config.yaml
experts_per_token: 3
d_expert: 128
d_shared_expert: 128
hidden_act: "swiglu"
moe_layers: [0, 1, 2, 3, 4, 5, 6, 7, 8, 9]
balance_loss: 0.00349
lr_router: 0.000803
learning_rate: 0.0017
beta1: 0.9
beta2: 0.95
max_steps: 4029
Below are experts of layer 7 (counted from 0) of a mixture-of-experts language model. Rows are named gate (a neuron's input weights, with its number), up (a neuron's input weights, with its number), down (a neuron's output weights, with its number) and show model dimensions 0-255. Each number is 500 + 25 x the weight over its row's rms, rounded and kept within 0 to 999. Numbers have three digits each.
Before each expert's rows: a language model's description of what the expert responds to; "comes before" lists some tokens at least twice as common just after its tokens as in all text. This comes from a sample of Wikipedia text that the model never trained on. Tokens count by the router's weight.

# expert 2
It responds to: Name-internal word pieces
comes before: ",", " (", " |", "\n", "'s", "\""
gate0:498535496478518472516518502507485487485483530507491498524517530512479521479486504459485535492510467507520518489454475492515476442521520479533486473506541523484453516516455513480454549487501519526501506578468513529488471495495470506488499474473465507497505520533519463486527505522501463477484486463480485544555536547507516459496532521502494520526459541477502492489549470533489477501513464484533496519477520461532517508457547506489473513489518503505484487499490463535425526520436473513489466511512521495539527499481486502509514550552484478486471531522542486494493461443502524511460528507564505487515480497491483513483499566514510498506511525488494496493467463490498498480501504507516500504509568491507475509491501513512497467501485525507480520489488480458505485510478497
up0:497542496526522480513488511502542512495538460515476519493496500545530504464467509506464544521521524475498512503561505470518495478517487500524486462510444500498520540486484495483472501485522517550486491455455540526474494537511544489512478541491478488521497504482513504500498510508534538483500514505490521504487477463506501495491499533490520506482510513543523515482490511496503497460500486514536469512487542515487556499456516514544472519463511527525533506514484522559476506485489538502506502509490554515527477486475494472518495527504502527451495519501515535542494549470513477489517479486453510526534540507428516501456516540516494495520554514502477504510490525504539496484450490531502461541481506531495496510512529518547515490482488503559479560514474498543453488542504512
down0:470502522486457477505476522491518500527514535517524495498500518483521518468504483521430507496477484503509481503523464532492503470446514472511480500472497546514515507469500499503499541474516476495479498507510495468523525513541527500490540514489497502552441499500487504479455469504451502523523510527473471482473470479483482533476478503488534568503523497499499512481443511491507453510515468468457478520491499493494509453507544532545485508456473515484485513537495486526540492458505456507493505506527481489464498460513480528531504496539532488486495476491456480477529517512524460528524532497541448524495522508571477496470508525542540523547518472470478497496516477483548522500498518553501479488484523505459480540470530531502517495535516518468474474486500506519492514511484509

# expert 37
It responds to: Digits, coordinates, infobox dashes
comes before: "\n", "–", ")", "°", "-", ")\n"
gate0:463499532527513504514454477507510496548529554451462484500475468489467519525509466461502538483510489515513490476460533490520438431517515494531493470481504567513517533492517522520529455485509496465535450490531499472479537527474552501555477479475498491469500500514479529501525463471520543490506478518487512468490457522478535520526484517542504457502491494498509513515518531474502491544544494495492497485493511472481476504531499472517507491551486502476521506480533508533521519497515502517463462528522482544451516511503531538493513512517515521510506472539506539492530494521503500510501519511454543505510493474491537531507497501508498448490461515492474504516509539480507499498485498475506451517507541533497516499495492493516521554512508517475531543483486502535534535492491534
up0:480446500453471530492528485513476506529530472493487528450459487536516505474490515515517500557512504480476487506564492587444518485478501475512513505548490502495489513511529492479529485550515497496535461551437515519538486514504479508533511489538524484491492465497495504522492506494503468497513514485557509549482468476473433485534461519529496541473565521524499498478492497491507501487506501511540480536488488450513478501480443526487535474515490519517542483516496478492493472515490492491474506492506446502504505533498449518456491565483488536490510491469526486476492455467513513481497510493492509519487469472522474493468484518514502499507507534444506489496492484486500533510510485496539500480496478488495522501514516525464465488447491518502501503488482490479519477484485518
down0:474477519536479493536480524480510515540481509491469482532481506476491519496477490477514505528513518516493511462489487505494500489481498530547515517486479505522479478497476535512491486525482478470499523466531527496506457472510531486496475492471482485532472502469508528529532492456482488549531505522523555445489489552502529532463480506483496524494522534479462492518512485461498474483484454479493522525467525552523523472508492493490529471534473506420491498512528492550507507526466489505531453517524498538453526531498483497491520474493473529511562526520488489474481513499484513479470539506494482483510451444498507484491470488503516479496484459501518526517489466451477495504517492538524494549513473559493468498511474442523475459528470522520546513508524518530483517492463498

# expert 63
It responds to: Organization and work nouns
comes before: " of", ",", ".", " in", ".\n\n", " and"
gate0:512489504490495514470458493513504480524465458522517448544527496515522487518465503531480504481524512490454555490497531456491478430557510491503516535520514490473492510554513518507511491493470498458507512488514505534500519479484478497517505505438542506484494510479489481490536486528439453517488477525462484500494463552513497503460531478511518477479496552531475488498488504535488498460506529492476509477493498488506532534486459446476519522537494496568481480458465526475504478524497536506482487493490488483487494517545496496496500485546509490510493507484468503484466555539493489488468479472463534488505531507499511442504491463484501511525529487541524467508448496508506491492502483510455543495497464496537517502492536500489511478462477523500531528538504494517468498482466529
up0:495505468469494479491523471467533521467524552481497465492466523446493494455519450496469523531500497489484512510480485510482520532500491526491545508525495517521489500524495494486506486464522453522468462504516531504497474498485477466506485426500498495484502450514478505503483517523534477456505481487512490485519492494479482561492491536452519467527546451463524524506495503518514526493536510458507548501473473503515538455539566550537508475508474503497507509482524485496496465477518520519458476533524524487503522465486508472461538523507530490498478462530492526463479538443485470508509529526504500495525493500508508473460510485490467529489487497491489546494525476503525499510493470510485496438532505531510499521497535482473521510528482472479515469494519525450534502507536478
down0:531515520499505489500486489488476512550523508551492523502536526524505478502541495466452491452508466489480500483513535511527500542513464481459512505481494458529524505471517497525442485496483488505495494470456501452516493477514506522491459474531515523501539459498553488499491513512499496497482516469461530553519502447485536506525475481509473473513484422514450504525523524477527508497478480493477524472475486491507556507529485489489511505490489490486511479513479474507491499456495470466499469483523484511449458472511502492541509484488480481511472529547478512440467494481478481504485500510508498499526489520532476483515518507516526488475527512521462475524480487467510480448466539487481497496560458472517499506514514533444493481498516481552509485454534508517446491526489490

# expert 51
It responds to: Sentence-ending periods
comes before: " The", "==", " He", " In", " It", "The"
gate0:485504508474502537524506547474513508476489525515470493486464464522443477465481487548438508552500496527556482491491534505470494509527507539515485526458490523529488558486514547449499528493493497523510482501527495542542515502488540502496423545499483496481541481486444515482496470470546538440546489508507492488492537492528542526497529518468554519498505460440451496510466517461517498491520486513520512469505503495460494488496491477441520464480487480505491483504548476505499483492500518483496507537503479496495529496496506532501492493521516526520513490490491531505495499505507481495542535505531489546482522501499500519496491506460474499500479519464509528485485468507529493490499507489530530515485493514498508523491515493532528522480437483529488480489511511495564492475509535
up0:523514506496466519529557478516442497475534539493470519498479495495452529478481521505511507495516496485522513535500497560472508457534510511528492538493475464506573504512492487467507510488500501526515468480528462503531531524513508528512456466493519504500511507504516502517469487490518528478514467522521495455471550486454549487484513519492497489491475486490482510510508451525462467518505528548472511492490523494497506500487499475495527526543501496504492480496503455497465531483463479521468489496504454479506478466470516504511503471500498509534483463488486427502497470497460462520543587481511504499504489482503500517498504507485489521516489526562495479512491497450491473495458484482564484519513451442474530502511536513491527526549468515489497470497490515473518497525514492
down0:504468472489514522530523507504463466546505531502522500584498482484479477509482504461518524490501505474551499465472490498525486460515503525472468513480531500471531445468471480510498499541545523507513513477488493493519486548500495475493469482478480507464548505484461504528537538494528522515491519524498531534507513485525525489534464493441446479486522494510469481529473510488493522511494499481485479520464517471463510518525444463440512486518515508488503459509455482473463487495495460494537480466522494485494513478446497498513462522505478504465493492480477501476473466522482482517524465541515529481520530457502507498506503500501476447471487494497469507514479492489570494494511507477510484546520462544512523482518500493509523500461486483483524471434485498513509513496491543

# expert 32
It responds to: Numbers and quantities
comes before: ".", "%", ",", " |", "th", "–"
gate0:525491455524481512457495514512514523456489484507526504535522495506525509494503507457503506563507503490504522492503474543488554471508529458497478480528491534512488495490493510529463507481546498496477450513498529506532509502525508485482530529458504508503523517490554516508511490500520467539512495512445488452497509497476476491510516498495489492496502492466518469476560533490526483494492515491480482508491461474544495512541489496503488539504465505561494497478501507512468521476485496531504500524506520462492489547454495523496505526436550553503475474515504530493470507496523475455510518507511553467496516520505498480514484499478487491529465456538477527469505499538508497492522462463516479493495533461488501528449482540449509553509487500477466481540474496503529459495468575
up0:516489492519487514461515506519509510456532488489500526518490485499502478470522467475533526523521537516511521507503508526484529549528514478467458474523507518500496450472498532520474470471526476512557439490490565488522512527541483504482482459499502510515485492479526509511510444523517491546524518497437509451475506517509479519506508477495482474502485515485529471511532496490475482500479526509462462503504450461495498491498518512510508470511518511551481526450546524518515504520490498503482501485500506478507462518465521536522515524431512556495435531532514522483445539527489490462491487496506507505499530486488496459508486499512492500499479477526479545480475516501510503525516478523521486507508545483504493527461492547446493551515490467465467544492514479502523478525457514
down0:520524490492473491491478487527506482479508528492523511462464516436472498475508507484523499467490484506488547473511492498486487523499494486542485508474540514498505496473508549545497491511509466478526481516516507489528534490536502525506498576475487517475480513517511568502479475500525507435466542555514492539513502505517503517507525516530470507480513513492493540486519556474500521498487520522517504475469488479526531504513523473510452464526513509500452524510516504477514487524510466510492495492513527523507529516518521517486516475497470522492522462495474491508571492522443462472510543471498527475533505463512439522449531506471480459438522504511533510522525516504481462509496452522490490489491484539535502502480468494487499513498475496460500440504479523497497541476443489

# expert 50
It responds to: Abstract noun suffixes
comes before: " of", ",", " and", " in", "\n", " for"
gate0:525532496459494475548512526471539505518556444476536522509508545533511548482501441483508527471482509491501495473479503503509507515499518497535501489469487569485524462522529492516520472495525489475526524496500497527498511459518492528464517527520483495485506497489518518478433518487494500509501476565528539485521492490503427432511477512498508515506461515511455489528528515504478452474515479552492493496513489472483530468519473477490485479520459475536514493545503542553522435489507500455528484517521508495456511498497506508467512496497477544462459485520493472459475501494480457500499485487509522509530484487520506523467493533487514544501503479444501505518509525513471496459466499515493467537513493529474497506505489500514473472494504520467498499480515501468513481480488490
up0:499506533484471511485514489539515492503475515458483482490490538512520494490505497487495512492511475528477510512495497445522502506559510482524539472475513498484505534504497527512464506492489511557534567487514528521491473532511481493501502509495528527517475503499501458496519536529496487515508493470525488495491542486476501459468558486501480484436516495465498496520516488490478481505477459518469501484530503457522505488526559512547518519536516523546541513546495507518565518483506510475505499489440503512517494489431563474538478531457492470480519502467505504515509454465552507491483472484509489479485521493449473501500501491466495512508479536513477543530534489476491468503474507510499554494468493486533467529482552523504496515512440544499512466483511487503520483484519506
down0:467510467502491537518495467444508485528479470466514512487517451491556473509483473520539499525478513493518507464532512474470466517499519455481469511497515486516516472535524504538499481513494528477517546496494478525473522548455549490482528482556492542499435513513487514482541504514538515497516495486481493484496491473510514480490488510491540484495459494487555488552480535498498476483522531533495500483500437525512491437495449507475526539518505496521455526463499553534484480503529515531521438465514506495525488509525505521506517449509493488514487508490506496474555526511511485485461493448507511526506527481455493459528505504498492522507487543490507532531524473524500502501507506504522509490513466475476461478496513483537516493497481442515511500460490481498481484532503504